Weights of a small mixture-of-experts language model, trained from scratch on English Wikipedia.
Size: vocabulary 46230, 133M parameters.
Experts: 128 experts in each of 6 layers, 64 SwiGLU neurons an expert, 6 picks a token, a softmax router, a shared expert of 384 neurons.
Below are experts of layer 2 (counted from 0) of a mixture-of-experts language model. Rows are named router (the router's row for the expert), down (a neuron's output weights, with its number) and show model dimensions 384-447. Each number is 128 + 24 x the weight over its row's rms, rounded and kept within 0 to 255.
After each expert's rows: a language model's description of what the expert responds to. This comes from a sample of Wikipedia text that the model never trained on.

# expert 22
router [142 137 139 110 144 126 151 117  90 124 122 144 129 132 118 123 103 115 140 168 111  85 128 148 116 131  97 167 144 152 145 137 140 105 126 110 153 103 152 105 130 112 132 105 149 146 134  94 144 147 126  87 108  93  88 109 119 149 104 148 129 100 133 127]
down0 [158 105 127  91 135  85 125 117 147 104 122 143 116 103 168 163 152 115 103  95  99 122 103 105 165 137 126 128 152  92  96  97 139 142 107  94 129 130 109 147 151 116 152 140 104 121 102  89 109 155 160  82 150 124 148  96  88 155 149 132 116  97 129 121]
down1 [146 128 142 140  77 123 154 129 127 131 134 119 104 157 136 114 127 161 108 140 134 111  91 178 141  93 146 111 133 162 123  86 108 145 153 128 151 179 118 168 126  88 125 140 123 118 133 111 135 104 114 129 111 178 150 134  84 140 173 153 125 149 107 116]
It responds to: Numbers and name starts. Number pieces in dates, tables and lists, such as 17, 896, 65, plus opening pieces of names like Dw, Garland.

# expert 13
router [114 101 121 119 124 147 145 136 132 147 112 116  69 109 109 126 120 121 126 151 118 120 123 143 128  95 133 111  95  75 161 171 180  70 122 140 158 123  84 178 124 116 146  90 151 106 104 132 142 133 113 114 126  96  79 155 127 107 110 141 126 127 139 122]
down0 [138 132 128 143 146 111 102 121 115 116 104 108 138 114 140 177 148 118 123 154  92 134 128  81 146 171 165 157 170  94 124 149 156 100 130 125  97 152 137  90 116 114 172 142 125 116 117 116 166 130 166  96 168 143 150 109 126 115 209 120 162 133 106 137]
down1 [134 131 134 158 124 104 126 163 114 112 145 151 113 137 115 129 105 149 150 105 161 123  77 155 146 139  91 103 154 134 121  98 171 107 168 146 137 154  91 129 110  68 122 156 152 133 113 129 118 121 137 153 139 134 150 161 121 133 166 126 134 108 110 102]
It responds to: Mid-word name syllables. Inner and final word pieces of proper names and technical terms, such as ite in Litex or Suite, le, ium, yl, line, ron.

# expert 9
router [ 62 133 106 130 152 202 153 159 135 104 157 157 114 136  93  88 142 137 115  95 101 103 117 148 143 140  98 132 144 128 136 113 161 103  85 129 155 107 150 138 113 111 102 123 168  89 118 133  83 129 123 109 104 158  95 164 145 108 127 112  95  83 126 100]
down0 [180  82 157 126 133  99 117 149 128 106 116 122 113 132 153 151 155 112 119 120 121 144 126 113 116 128 151 124 144 100 115  97 125 146 102 121 157 151 108 124 158  79 174 132 154 134 163 145 125 104 132 157 133 133 145 102 101 158 141 109 146 150 128 131]
down1 [162 114 150 113 127  76 135 107 151 127  74 128 115  89 112 159 127 167 119  85 113 120 105 150 140 124 153 109 114 146 141 112 106 155 149 161 117 125 113 141 143 112 157 121 155 136 110 129 136 143 107 142 173 180 117 130 117 154 134 111 101 139 102 134]
It responds to: Copulas and table cells. Copular and function words such as "he was", "it is", "were", "as", plus empty or dash table cells in award and census tables.

# expert 59
router [138 125 137 142 151 158 139 116 153 140 131 151 115  91  97  85 105  98 110 136  95 127 145 134 157 117 108  99 173 116 130 110 159 103 102  71 134 117 139  91 123 187 142 102 138 161 100 115 152 113 113 134 116 174 129 102 115 176  94 125 119 132 151 121]
down0 [167 114 133 124 134 144 120 134 122  92  89 129 115 117 178 131 178 107 126 110  79 156 146 134 121 148 154 157 140 129 123 129 166 111 105 113  97 132 125  98 128 117 147 137 144 144 125 122 154 135 163 140 135 119 172 123 103 139 154 136 152 143 122 118]
down1 [101  92 179  98 114  70 107 147 104 123 159 132 139 160  87 134 104 149 137 157 154 120 118 132 141 130 112 135 144 124 134 117 149 165 138 146 124 140 132 152 150  74 161 142 130  96 134 143  88 131 163  97 112 148 151 130 141 142 158 112 128 160 130 103]
It responds to: Spaces before numbers. Bare spaces, pipes, commas and line breaks right before numbers in tables, race results and dates, such as BRI 17, October 25, 2005.

# expert 46
router [129  96 135 155 167 161 137 122 124 101 116 137 119 100 104 101 102 127 120 168 128 126 157 133 162 134 110 140 138 114 161 138 150 116 100 123 144 137 148 156 132 173 158 113 136 103  94 119 133 163 124 107  88 105 155  90 108 144 118 168 166  87 128 170]
down0 [169  97 131 159 155 117 108  80 171  96 125 152 149 150 123 117 142 138 141  86 126  91 160  51  96 134 121 145 143 161 102 101 156 132 127  95 106 168 147 136 207  95 103 110 108 138 168 130 142 133 153 123 100 131 102 119  60 148 135 132 128 122 118 147]
down1 [108 126 131 137 139  99 126 154 160 105 130 145 125 159 123 146 132 117  97 129 123 117 113 186 116 113 153 108 113 120 138  70 133 139 157 160 132 139 116 142 153 100 133 100 119 120 108  82  85 127 132 129  86 131 143  94 112 114 163 140 133 162  69  89]
It responds to: Topic nouns and ordinals. Section headings, ordinals and topic nouns after "the" or "'s", such as first, one, case, application, species, election, See also.

# expert 26
router [119  86 118 158 162 150 139 149 164 137 171 141 109 147 152 112 130 134 115 151 146 111 122 143 119 150 105  65 140 141 112 122 171 104 141  90 116 118 137 132  81 103 143  99 130 137 110 113 185 126 119 134 123 117 105 112 138 171 120 103 167  97 114 144]
down0 [139  91 141  84 129 114 136 153 130  89 137 121  97 223 140 132 144 137 140  60  93 159 123 124 117 122 148 156 163 142 148 121 149 134 113 114 105 173 192 167 155 133 179 121 118 119 127 114 132  81 171 129 138 110 163 124 103 136 184 109 117 142 142 142]
down1 [123 137 155 100 135 113 135 113 132  92 147 136 102 117 140 130 143 116 138 125 148 104 151 162 160 122 146 130 136 119 122  91 113 150 113 113 135 168 111 123 138  86 115  95 156 119 138 146 139 161 157 158  92 157 147 130  88  93 108 123 124 136  93 100]
It responds to: Railway and coordinate tokens. Coordinate symbols like °N and ″W, plus railway and transport words such as platform, Railway, along the, highway, near.

# expert 10
router [ 79 110 176 151 124 122 119 140 135 130 127 153 108 101 113 136 136 117 138 131 112 112  91 135 137 135  94  93 104 157 117 184 125 144 132  78 180 135 153 118  65 124  85  88 129 115 123 106 140 103 105 101  97 153  86 131 139 111 104 132 104 131 119  98]
down0 [147  95 155 141 107 100 144 133 120 128 121 123 129 134 152 153 118 109 154 142  78 116 161 115 140 150 159 156 155 122 128 130 130  86 121 104 106 151 124 120 171 117 130 138 127 105 136 158 117 138 173 121 154 109 155  89 124 161 124 133 146 136 156 153]
down1 [144 142 138 161 109 106 141 123 133 150 135 102 119 114 165 114 101 134 110 126 111 115 102 131 128 117 150 148  99 168  83 119 122 128 178 128 120 143 163 118 119 104 138 133  98 101 118 168 131 103  98 119 106 162 132 126  93 118 136 145 141 141 148 116]
It responds to: Outcome verbs and prepositions. Event verbs and their prepositions after "was/were" in sports and biography prose, such as won the, eliminated in the, joined, into the.

# expert 37
router [127 106 114 141 179 150 159 114 110 139 153 152 111 175  85 115 138 115 109 110 131  70 121 156 146 112 102 127 121 107 130 150 174 110 115 107 174 116 141 116  75 140 121  89 148 104 127 128 140 139 119  97 147 105 116 135  95 118 144 139 144 109 130 146]
down0 [154  84 114 123 168 115 114  98 120  86 146 149  99 141 180 178 121 119 136  93 119 178 172  83 141 143 127 169 150  79 109 143 184 142  99 102 152 158 106 113 164 107 128 127 155 119 136 119 117 102 174 101 139 109 147 103  93 144 169 161 141 136 135 162]
down1 [124 148 139 103  94  94 140 138 117 140 109  93 101 113 141 134 143 122 114  98 145 129 129 168 120 124 154 113 118 157 153 131 141 111 132 155 148 139 106  86 123  95 139 158 138 122 114 173 113 153 126 129 115 134 143 111 138 112 122  88 116 155 109 115]
It responds to: List-introducing punctuation. Colons, pipes, semicolons, exclamation marks and list openers like "such as", ", including", "are:", plus capitals starting names like Information.

# expert 43
router [ 87  76 129 149 150 139 139 122 110 167 128 187 110 125 119  94 113 105 136 136 126 111 154 123 117 138 103 144  89  93 153 150 164  99 103 142 146 128 145 152 129 101 153 109 151  67 109 110 116 173 129  93 121 149 151 138  89 142 145 140 151 127 153 159]
down0 [176 107 111 168 136 105 112 155 141 144 106 136  96 138 139 115 128  70 105 126 102 150 164  99 132 165 159 132 149 100 120 133 171 138 119 142 117 148 123  71 124  87 156 142 162 138 157 114 179 153 204 106 175 141 144  95  97 127 184 109 157 141  74 124]
down1 [ 95 119 117 144 103 116 151 141 130  98 143 115  99 159 107 144 105 128  90 111 132 137 109 152 133 123 156 117 137 130 110  78 139 154 151 181 163 136 136  96 111  90 125 136 116 138 141 135 112 121 148 143 110 169 150 150 132 158 147 128 106 121 129 121]
It responds to: Institution name heads. Generic head nouns closing organization and place names, such as Company, Co., University, Street, Boulevard, School, Club, Films.

# expert 56
router [118  90 165 162 122 166 131 115 142 124 162 161  87 118  96  83 133 120 130 122 123 122 120 155 160 124 102  75 139 139 115 150 181  90 127  86 151 157 146  78 123 160 113  88 144 158 117 115 160  98 153 134 108 131 107 143  63 115  85 127 155 123 155 141]
down0 [152  90 144 176 163 108 161 105 124 120 102 106 146 112 141 148 117  98 155 104 102 154 129 135 115 146 153 125 132 123 142 117 169 126 139 161 119 143 100 138 152 134 142 150 133 130  98 147 143 132 112 108 144 117 128 146 118 119 142 130 136 141 148 166]
down1 [113 108 192 111 140  87 160 134 102 139 122 124 155 151 117 133 115 132 124 112 145  92 115 120 140 122 146 100 141 143 127 123 142 113 146 171 110 159 115 129 166 140 107 139 128 156 124 143  81 155 106 171 122 166 153 142 114 166 123 128 137 151 110 133]
It responds to: Quantifiers and from. Prepositions and quantity words such as from, by, some, one, several, only, plus vertical bar separators in table rows.

# expert 63
router [ 88 107  92 126 160 127 151  81 146 143 120 193 120 155  90 146 144 101 119 113 127 138 100 121 128 116 145 109 120 139 108 100 138 141 133 140 140 119 136 172 110 160 136 134 120  82 120 110 170 122  99 116 102 118 117 136 114 120 126 188 151 120 165 146]
down0 [157  81 121 110 157 121 103  92 106 121 111 129 174 138 161 141 147  85 110 104 105 134 129 106 140 157 177 145 141 117 120 106 128 101 108 101 119 158 113 130 175 126 126 133 152 119 117 142 128  97 131 137 111 101 136 106  88 127 165 147 170  94 128 105]
down1 [121  97 120 138 123  87 165 104 148 169 117 112 131 115 141 145 124 154 135 124 114 127 144 137 130 161 164  84 143 147 140 121 163 144 128 173 103 144 141 129 154  99 133 148 127 132 138 134  90 104 129 162 132 143 136 150 102 158 127 147 152 147 120 116]
It responds to: Heading starts and table rows. First pieces of headings and names, like "W|est", "T|ennis", Black, White, plus table row separators and verbs "is" and "was".

# expert 7
router [ 92 124 150  99 153 170 160 115 109 134 139 156 114 113 122  95  94 126  90 168 124  98 117 143 118 106 126  73 135 100 131 127 154 106 106  77 138 143 125 132 117 154 133  83 139 132  96  89 139 146 127 100  95 117 129 124 103 159 125 160 100 126 166 142]
down0 [146  66 135 138 152 104 128 113 141 128 131 122 119 109 140 138 124 106 151  89 109 111 108 101 141 145 124 137 139  95 130 116 152 132 111 139 121 160 143 119 135 144 151 161 109  85 118 108 143 108 165 125 107 106 155 123 120 116 169 151 125 145 114  99]
down1 [120 155 139 141 134  94 139 113 114 121 131 143 125 140 132 148 123 158 107 144 125 129 134 158 116 129 103  85 102 138 137 100 155 137 108 140 111 137 109 159 111 125  94  98 120 104 132 157 150 113 153 138 105 156 162 160 142 138 118 129 132 159 107 104]
It responds to: Sentence-opening time phrases. First words of a sentence or paragraph, especially date openers like "On January", "In March", plus He, His, After.

# expert 4
router [ 96 126 134 114 131 147 162 144 100  93  98 158 104 201 134 105 104 118 114 151 115 138 112 132 114 125 121 119 166 116 141 128 145 120 148 107 142  85 143 130 106 125 123 115 170  75 128 107 165 150  89  85  91 118 109 118 141 110 115 156 155 110 102 150]
down0 [142 105 110 155 162 111 108 134 112  86 107  80 120 118 194 110 141 101 123 108  98 140 109  83 130 122 137 153 161  91 139 105 134 106 118 103  85 147 109 125 155  97 126 162 125  95 121 136 148 131 135 106 113 108 141 112 113 137 147 112 159 128 114 142]
down1 [ 98 145 131 143 136 122 147 143 101 120 131 137 118 162 133 145 106 149 127 136 141 104 136 148 129 122 152 119 110 156 111 158 125 103 144 110 162  95 143 126 133 134  89 134 115 138 118 105 145 121 182 139 116 121 162 158 142 164 132 168 137 116 118 108]
It responds to: Hedges and copular verbs. Copulas, auxiliaries and hedges after "It is" or "The name is", such as probably, possibly, has been, can be, known as.

# expert 16
router [ 90  97 124 154 141 125 137 129 150 112 121 168 125 167 131 125 114 105  94 113 150  96 126 165 126 120 144 130 127 109 147 131 154 111 120 147 129 124 172 135 106 124  93 119 145 102 112  73 161 177 111  94  90 116 144 146 127 132 120  93 173  85 131 147]
down0 [120  70 134  87 159  96 138 119 141  97 120 150 182 172 135 134 123  82 136  86 133 128 166 119 143 146 130 160 150 110 119 131 147 123 130 120 141 163  91 111 130 100 140 125 131 155 179  90  97 152 183 115 160 144 147 130 109 134 150 117 125 134 115 131]
down1 [ 98 128 163 130  94 114 149 112 155  98 119 148  91 127 104 122 139 123 102 108 123 129  90 129 109 126 163  92  94 144 131  75 168 141 139 158 130 122  99 131 124  96 100 100 150  98 165 122  96 124 131 115  92 149 168 150 130 153 138 127 121 159 112 129]
It responds to: Creative and professional nouns. Nouns and verb stems about design, art, media and professions, such as model, design, show, law, Director, often after "and" or "'s".

# expert 55
router [102 118 154 149 191 171 148 143 120 156 135 146 116 134 109 104  95 131 135 165 109 103  97 140 136 104 101  88 168 100 125 138 183 114  70 119 151 108 168 139 103 132 142  84 129 152 134 113 161 134 121 119 123 157 153 147 115 145  86 101 141  92 145 148]
down1 [134 134 153 127 104  78  99 136 127 121 133 108 101 127 126 135 129 133 108 123 113 147 127 136 140 123 132 113 133 150  95 107 163 158 156 128 124 133 101 150 163 111 129 126 143 133 107 147 110 156 128 108 103 151 148 135 139 138 141 109 145 137 122 119]
down2 [148 122 125 119 115 152 124 174 109 122 146 103 135 119 111 122 126 100 155 121 101 132 114 143 178 156 116 138 116  80 114 155 129 126 128 112 120  93 131 108 138 165 126 139 166 118 141 122 151 164 134 150 114 126  97 170  95 101 160 145 109 123 134  82]
It responds to: Prepositions before numbers. Spaced prepositions and separators directly before a year or number, especially to in "from 1951 to 1953", and in, and, "(".

# expert 31
router [102  99 123 151 140 151 146 109 138 115 138 140  93 104 121 135 143 166 113 131 117 115  88 149 102 110 104 145 143 114 101 164 109 102 149 113 170 116 129 101  84 175 103 129 102  91 107 144 109 113 105  98 142 132  93 160 107 151 144 116 129 119 163 121]
down0 [158 126 137  94 113  91  91 133 147 115 106 155 101  95 186 153 113 118 160  95 113 133 113 166 147 156 154 128 191 109 141 134 146 141 135 122 115 154 142 104 128 130 137 147 161 156 141 138 159 146 120 147 141 119 101 114 119 146 143 120 138 127 138 128]
down1 [131 111 184 136 116 101 160 163 137 142 140 133 117 118 149 124 102 159 110 143 159 121 108 116 159 119 135 116  94  94 122 108 165 134 165 134 161 119 121  95 125 130 162 109 170 133  93 120 148 133 136 135 121 131 158 131  87 151 120 104 138 202 104 155]
It responds to: Word-ending suffixes. Suffix pieces finishing a word after its stem, such as ing, er, ational, itness, icular, al, and ried in worried.

# expert 32
router [121 119 148 139 161 128 172 127 145 139 138 137  88 143  95 164 126 118  99 145 106 112 102 126 126 126  74 152 128 135 139 125 126 108 115 121 154 130 147 122 100 120 108 112 136 128 116  90 153 131 137 103 100 127 109 140 112 144 100 180 169 113 122 205]
down0 [134 112  79 112 123 101  64 113 160 115  86 149 126 110 197 149 127 150 107 101 106 134  96 120 134 129 135 117 203 151 154 142 125 157 104 123 134 170 119 108 171 103 132 158 141 100 105 143 145 118 159 112 153 147 138 109 119 132 113 123 122 147 142  69]
down1 [105 146 137 137 142 108 119 128 125 115 166 133 110 162 139 126 156 142 164 100  86 135 123 138 146 133 130 111 121 176 130 105 138 132 138 135  91 153 115 151 114  83 104  85 131 148 108 143 121 105 141 149  99 121 154 130  97 133 154 113 115 179  99 120]
It responds to: Career transition verbs. Verbs like became the, began, serves, started after a comma or pronoun in sports biographies, plus percent cells in election tables.

# expert 27
router [111 123 138 118 155 153 134 113 122 136 109 166 125 163 113  86 139 142 117 147 131 149  89 151 145 126 114 117 120 130  98 148 173  85 117 118 174 138 146 115 107 157 157 120 102  85 103 131 136 122 132 115 123 116 122 161 134 126 130 153 170 103 166 122]
down0 [147  97 123 144 111 117 121 132 136  90 152 119 100 129 183 152 115 131 123 142 104 127 127 109 147 166 182 133 167 110 104 120 149 152 116 119 125 180 141 114 203 156 120 111 145 143 117 128 109 105 142  92 132 129 118  97 123 133 157 107 161 154 135 121]
down1 [127 123 135 117 139 103 129 139 112 106 170 116 111 156 151 157 128 160 122 130  78 169 116 120 156 149 144 138 137 106 141 110 152 114 132 152 139 143 135 162 149  79 121 114 132 142 168 136 129  97 121 150 100 185 168  90  92 161 134 137 143 165 120 105]
It responds to: Mid-word fragments. Short word-piece continuations inside names and words, such as "ailed" in "hailed", "oman" in "Romania", "ect", "ich", plus Thai bytes and table digits.

# expert 17
router [136 131 172 141 150 145 140 120 131 146 146 147 102  98 107 133 123 105  98 168 102 120 134 159 163  95 121  96 154  91 121 136 161 119 119 127 142  92 131  68 127 157 121 129 144 132 110 132 134 149 113  96 149 110 126 109  96 130  96 154 175 126 122  95]
down0 [183 129 124 142 115  99 133  90 139  99 118 132 110 138 157 136 156 105 138 107  99 144  91 116 139 117 167 117 186 113 134  72 173 151 113 120  78 141 149 122 165  95 126 175 113 102 154 153 142 192 178 124 121 117 141 139 109 161 180 134 159 153 147  89]
down1 [143 105 166 120 145 114 109 113 130 109 167 150 115 122 127 117 125 143 115 114 120 121 160 118 133 113 145 104 145 162 149 134 151 144 104 113 130 140  68 123 137 106 117 131 169 114 135 109 153 107 138 117 108 190 140 110 103 133 149 132 126 130 129 128]
It responds to: Digits and non-Latin script. Number pieces in years, counts and table cells, plus word-final pieces of transliterated South Asian or Semitic names and CJK/Hebrew characters.

# expert 29
router [101 106 145 110 169 148 166 144 114 106 156 120 103 129 118 103  50 126 118 150 103 120  96 172 169 119  63 139 111 116 154 131 140  87 119 120 149 136 140 127 126 142 103 126 142  87  85 129 151 136 115 117 108 138  96 123  95 179  98 151 185 108 157 148]
down0 [165 111 128 158 129 145 146 108 124 118 110 125 145 121 184 158 136 133 155  90 113 148 153 113 144 113 178 158 147  78 118 106 107 119  78 124 138 125  95 128 150 154 130 125 128 150 125 106 149  99 138 135 122 140 121  96 113 126 128 131 139 179 122 115]
down1 [118 124 116 100 124 110 141 134 109 112 108 124 116 126 141 130 170 178 117 105 112 154  89 164 159 126 196 117 116 148 144  88 182  96 178 152 139 133 110 163 139  78 149 113 176 116 105 132 103 125  95 126 155 133 141 121 131 124 114  96 170 175  97  91]
It responds to: Capital letters and name pieces. Single capitals and name-initial pieces like N, O, U, II, No., Nob, often in table cells and proper names.

# expert 58
router [120 135  89 108 157 137 153  81 133 139 124 167  99 153  96  73  76 108  96 122 114 130 168 163 159 148  83 132 132 117 141 127 156 132 157 124 136 142 141 140 121 145 120  78 166 157 105  89 152 132 107  72 136 155 112 144  67 171  93 166 159 114 117 120]
down0 [137  64 147 104 160  67 115 106 130  89  86 150 148 159 133 144 187  93 113 129 122 143 132  84 106 124 173 148 126 125 148 149 144 118 107  85  91 194 139 131 137 123 158  99 137  99 139 146 138 189 135 131 130 152 149 133 107 158 182 108 120 138 140 129]
down1 [140  96 156 122 138  97 156  93 106  84 128 137 145 127 153 146 127 152 135 107 125 152 148 158 121 117 112 107 114 163 136  81 138 180 131 147 133 145 108 113 126  79 128 151 132 139 138 149 117 121 130 108 123 196 173 115 142 146 165 114 159 126 101 105]
It responds to: List markers and names. List dashes, pipes and colons starting list lines, such as - S, - N, : S, and the nouns names and internet.

# expert 39
router [142  93 143 147 173 162 182 171 116 119 124 127  78 131 124 100  81 114 105 167 114 101  83 132 175 153 141 144 130 114 127 137 150 101  87 118 153 137 151 112 115 160 146  82 142  83  92 126 161 153 106 131 121 159 125  88 107 136 138 153 144 110 142 173]
down3 [113 176 106 147 114  89 128 171 136 107  77 121 140  89  80  92 114 117 107  86 129 107  92 131 145 159 123 109 105 122 142 129 112 161 119 163 101 157 176 116 154 107 106 163 119  85 166 115 136 106 134 115 113 126 131 109 176 100 131 119 128 182 114 143]
down4 [141 121 114 115 119 133 119 155 115 115 138 126 133 154 108 131 144 139 121 141 169 152 119 108 141 139 137 145 118 160  70 124 100 138 137 158 110 131 166 114 100  99 138 178 158 129 140 103 128 107 136 158  91  84 106 145 152 122 132 125 143 123 100 150]
It responds to: Numbers and family nouns. Table percentages and digits, the word "form", and nouns or pronouns about people such as young, father, sons, youth, he.

# expert 33
router [102 107 174 133 150 132 155 120 123 130 142 156 108 156  99  93 143 137  94 139 135 108 120 141 149 100 108 139 131 131 169 112 172 101  78 156 135 123 180 134 109 142 108  98 150 120 122  96 164 124 139  86 115 158 154 130 109 143 118 147 145 111 167 146]
down0 [138 108 120 155 148  90 132 120 103 118 132 104 117  95 161 110 132 146 116  79 116 125 138 111  95 125 108 140 187 128 143 119 168 145 108 106 162 153 126 127 180  82 126 121 151 121 138  95 123 118 173 125 131 161 163 149 108 138 157 139 159 152 113 120]
down1 [110 123 153  76 138 126 137 129 122 124 100 152  99 125 119 116 141 127 115 135 159 118  77 151 186  85 115 100 104 155 144 102 127 150 150 130 143 135 139 128 138 141 167 109  95 106 135 125 121 113 143 124 117 144 136 129 106 138 140 139 124 162 143  94]
It responds to: Possessives and year endings. Possessive pronouns, "'s", closing brackets and year-ending digits like "2021", "1898", plus nouns such as title or victory after "her" or "his".

# expert 50
router [110 106 112 122 159 134 126 128 123 136 120 146  77 108  88 128  93 141 131 148  97  90 117 163 158 153  96  83 142 103 131 157 163  94 121  86 146 167 140 117 156 158 121 105 113 131  95 109 150 113 122  96 137 119 106 172  88 108 152 106 165 126 125  95]
down0 [147 116 143 139 165 136  99  89 129 166 113 149 113 153 148 122 126 111 157  91 121 157 119  89 115 101 171 176 164 141 144 110 166 127 155 156 109 169  96  86 162 140 147 150 155  71 115 112 110 104 137 119 163 117 121 108 120 144 140 141 107 149  70 117]
down1 [116 100 141 113 103 111 151 145 104 144 129 121  68 138 123 141 128 160  90 111 113  95 109 161 151 128 115  86 106 169 110 127 156 142 129 149 159 121 183 122 173 115 140 113 147 141 103 145 149 140  90 132  82 142 135  95 141 108 149 126 104 160 120 111]
It responds to: Foreign name fragments. Germanic and other foreign word pieces after a capital letter, such as Deutsche, -berg, -ung, Sch-, -uke, often with umlauts.

# expert 44
router [124 101 141 140 160 159 157  66  98 123 176 185 143  96 115 154 142 142 122 108 110 113 141 139 156 102  98 150 122  99 132 156 156 116 145 116 170 111 125  94 117 100 121 107 158 133 110 122 127 144 126 107 134 106 126 152 107 143 143 128 136 138 151 147]
down0 [164 110 134  98 164 106 133  98 134 134 126 134 107 148 143 141 139 100 118 113 108 126 150 143 108 147 140 163 164 117 131 106 133 105 134 132 175 165 142  96 194 114 134 161 149 119 122 110 129 118 152 119 151 121 134 126 131 147 145 143 130 153 169 153]
down1 [121 124 159 151 124 105 103 196 132  78  95 128  84 111 157  85 153 111 116 120 136 130 109 175 123 122 135  92  96 141 117  96 125 120 150 123 131 110  90 129 122 125 143 137 135 129 157 113  87  99 118 123 124 178 146 142 118 127 130 112 159 170 127 147]
It responds to: Mid-word verb suffixes. Inner pieces and endings of words such as -ates, -ating, -ears, -ounc, viol-ated, reass-uring, and name pieces like -icia.

# expert 11
router [114 160 134 118 122 167 156 132 109 143 146 174 121 165 104 110  98 123 107 148  71 105  88 153 146 126 111 106 151 147 118 108 191 104 113  93 145 153 167 151 104 149 159  92 132 111 107 117 112 130  98  96 115 125 116 114 111 152 124 124 138  88 141 122]
down0 [157 102 146 147 168 140 132 112 120 110  79 104 110 136 183 109 118  93 104 113 113 150 154 123 149 136 167 143 174 133 133 123 164 140 103 118 131 135 116 106 188 115  87 130 153 151 135 147 139 168 162 158 135 124 169 151 115 136 139 126 178 138 126 123]
down1 [130 108 154 160 145  56 119 165 135 124 126 129 111 135 111 129 122 154 128  99 138 114  88 160 126 122 155 108 104 123 135  99 134 106 118 140 134 121 130 135 131  96 161 149 160 107  76 138 106 129 150 123 135 121 112 141 154 129 117 136 129 144 124 106]
It responds to: Capitalized name beginnings. First pieces of capitalized proper names, often foreign places or people, after of/in/at, such as Eb(la), Th(ani), Ag(atha).

# expert 54
router [104 132 127 155 124 146 154 108 122 169 181 128  94 114 131 132 119 132 119 137 117  95 127 136 154  69 121 140 184 108  94 165 152 108 122 145 127 103 121 121 120 123 120 112 167 111  96 120 132 139  99 113  76 145 112 153 115 150 123 120 127 101 129 131]
down0 [187  99 113 166 160  90 105 114 130 105  65 171 133 141 144 139 135  89 111  93  62 144 152 106 104 139 140 174 159 128 110 101 140 126  78 106 144 163 152  85 169 118 121 131 145 122 144  89 115 140 168 127 137 112 171 102 149 155 132 173 139 139 103 156]
down1 [104 142 154 141  90  88 133 124 134 107 129 109 108 128 122 112 108 161 131 124 120 150  97 145 140 135 102 126  97 161 130 132 150 142 150 136 128 107 154 173 128  82 143 111 127 123 135  89 128  91 125 114 141 142 161 133  89 147 169 144 143 168 129 114]
It responds to: Section headings and openers. Wiki heading markup and sentence openers after line breaks, such as ===International, ==See also==, In the, However.

# expert 21
router [101  87 143 111 169 141 162 141 115 119 144 113 135  91  82  98 122 104 142 189  99 141 124 166 100 112 102 166 115 139 117 165 126 108 127 123 149  83 175 117  96 108 100 115 149 120  91 124 156 124 100  80 120 111 128 120 121 132 122 107 112 125 126 151]
down0 [127  54 126  95 172  86  88 135 134 138 121 151 131 100 188 149 132 112 127 112 103 156 129 102 131 152 136 153 131 107 137 158 134 153 121 119  89 171 116 111 166 131  96 159 106 109 110 118 125 182 158 110 142  98 143 148  99 159 150  91 146 171 118 131]
down1 [128 114 169  78  99 145 143 142 114 126 122 127  99 115 124 145 131 153 121 103 153 105 125 122 124 123 193 113 148 144 134  98 165 144 153 147 148 149  98 127 124 124 125 134 168 135 150 152 115 117 141 152 153 147 166  88  95 101 134 108 134 183 153 118]
It responds to: Places and institutions. Place and institution names after "in" or "of", such as London, Chicago, "Mayor of", "at the University of", County, plus "life" and "age of".

# expert 41
router [127 105 157 127 173 161 159  92 130 171 111 150 133  99 128 130  95 147 103 161 127 125 133 162 132 134 112 119 133 133 129 149 121 116 121 101 141 115 148 147 125 129 142 110 149 124 118 137 141 165 146 121 128 113 120 109 105 151 148 133 112 111 128 145]
down0 [173  91 126 112 156 127 129 127 138 131 124 125 134 159 127 139 122 108 143 136 119 131 150  85 110 110 137 165 133 121 132 111 157 161 119 105 119 174 134 127 128  91 137 152 156 127 160  97 159 127 188 129 137 131 141 107 107 141 173 115 108 134 115 119]
down1 [ 93 124 141 116 144 112 147 117 142 114 128 136  67 117 124 100 115 156 108 100 122  90  79 143 153 153  77 115  89  92 130 117 165 155 172 111 129 143 108 128 143  85 100 129 131 132 155 134 135 133 115 116 129 154 164 140 105 142 132 131 159 138 138 104]
It responds to: Abstract noun endings. Word-final pieces completing common nouns in legal, political or project prose, such as Pro-ject, case, effort, immun-ity, plus years 2018, 2019.

# expert 49
router [103  98 112 141 137 139 156 120 115 141 116 142  93 153 133  99  71 146  96 112 111 124 134 128 136 130 105 144 114 102 126 132 134 119  84 103 152 132 141 157 128 142 200  62 166 121  78 103 123 129  95 109  75 132 130 144 101 120 125 139 162 112 141 159]
down0 [167  78 128 132 137 148 174 126 181 117 152  87 100 137 140 125 135 115 127 115  77 134 107 106 119 139 170 166 144 106 104 108 130 132 123 123 122 131 133 131 153 135 148 158 139 139 147 106 128 145 184 147 153 119 156 114  69 126 146 128 114 146 138 118]
down1 [119 115 140 159 135 118  97 119 111 141 158 100  98 148 109 150  90 146 103 134 126 155 123 125 113 131 126  92 122 138 181 122 139 114 153 118 109 131 104 125 118  73 111 181 146  79  88 131 128 114 145 154 129 145 130 129 118 156 110 146 122 155 118 121]
It responds to: Geographic and land nouns. Nouns for land, water and regions after "the" or an adjective, such as surface, area, land, River, State, city, Road.

# expert 38
router [123 122  68 125 151 159 153  96  98 135 122 148 136 109 132 119  85 142 119 118 104 123 127 153 123  60 101 122 138 128 136 145 121  95 138 111 150 124 153 132 126  89 137 122 102 105 118  91 151 108 122  63 115 141 142 161  90 154  77 170 144 136 166 144]
down0 [144 111 155 141 124 130 121  85 149  75 110 125 106 162 152 150 129 126 153 104 121 156 129  87 115 124 155 188 128  91 102 120 136 133 103 131 137 127  82 120 153 106 150 150 117 132 137 106 140 153 139 148 132 115 136 112  87 122 164 129 113 118 138 148]
down1 [ 86 142 103 132  94 127 140 134  98  98  98 129 107 126 127 121 103 108 111  85 170 121 148 106 163 128 121 100 126 128  98 102 155 137 166 144 121 133 102 119 141 109  99 125 121 127 117  88 138 122 126 151 113 157 133 151 134 168 120 146 143 151 166 131]
It responds to: Preposition to. The word to and its fused forms like ed to, returned to, back to, moved to, usually after was, were or He.

# expert 2
router [119 144 123 163 169 176  98 130 126  82 118 138  82  87  94  75 112 151 102 116 114 135 115 137 119 105  93 138 124 134 126 134 129  90  92 101 156 115 129 138 126 117 133 109 145 113  93 126 127 101 128 101 121 161 127 145 165 130 100 111 116 127 137 126]
down0 [168  97 190 126 148 103 116 134 107  67 115 158 158 134 130 161 139  63 123 120  71 149 121  86 137 156 146 154 192 128 153 112 143 150  92 134 147 154  95 159 124 142 161 147 112 118 117  98 127 110 159 135 163 104 160 103  89 158 130  98 137 136 128 128]
down1 [154 103 107 134 160 106 142 117 129 113 132 140 142  90 135 130 153 132 111 105 127  98 134  86 136 112 145  93 135 154 117 137 171 135 160 112 124 165 112 122 133 109 144  68 166 117  92 133 103 109 106 158 126 152 151 137 145 111 121 125 106 171 142 102]
It responds to: Structural and taxonomic boilerplate. Line breaks, coordinates and fixed template phrases in species stubs, infoboxes and tables, such as beetle in the family, °W, Succeeded by.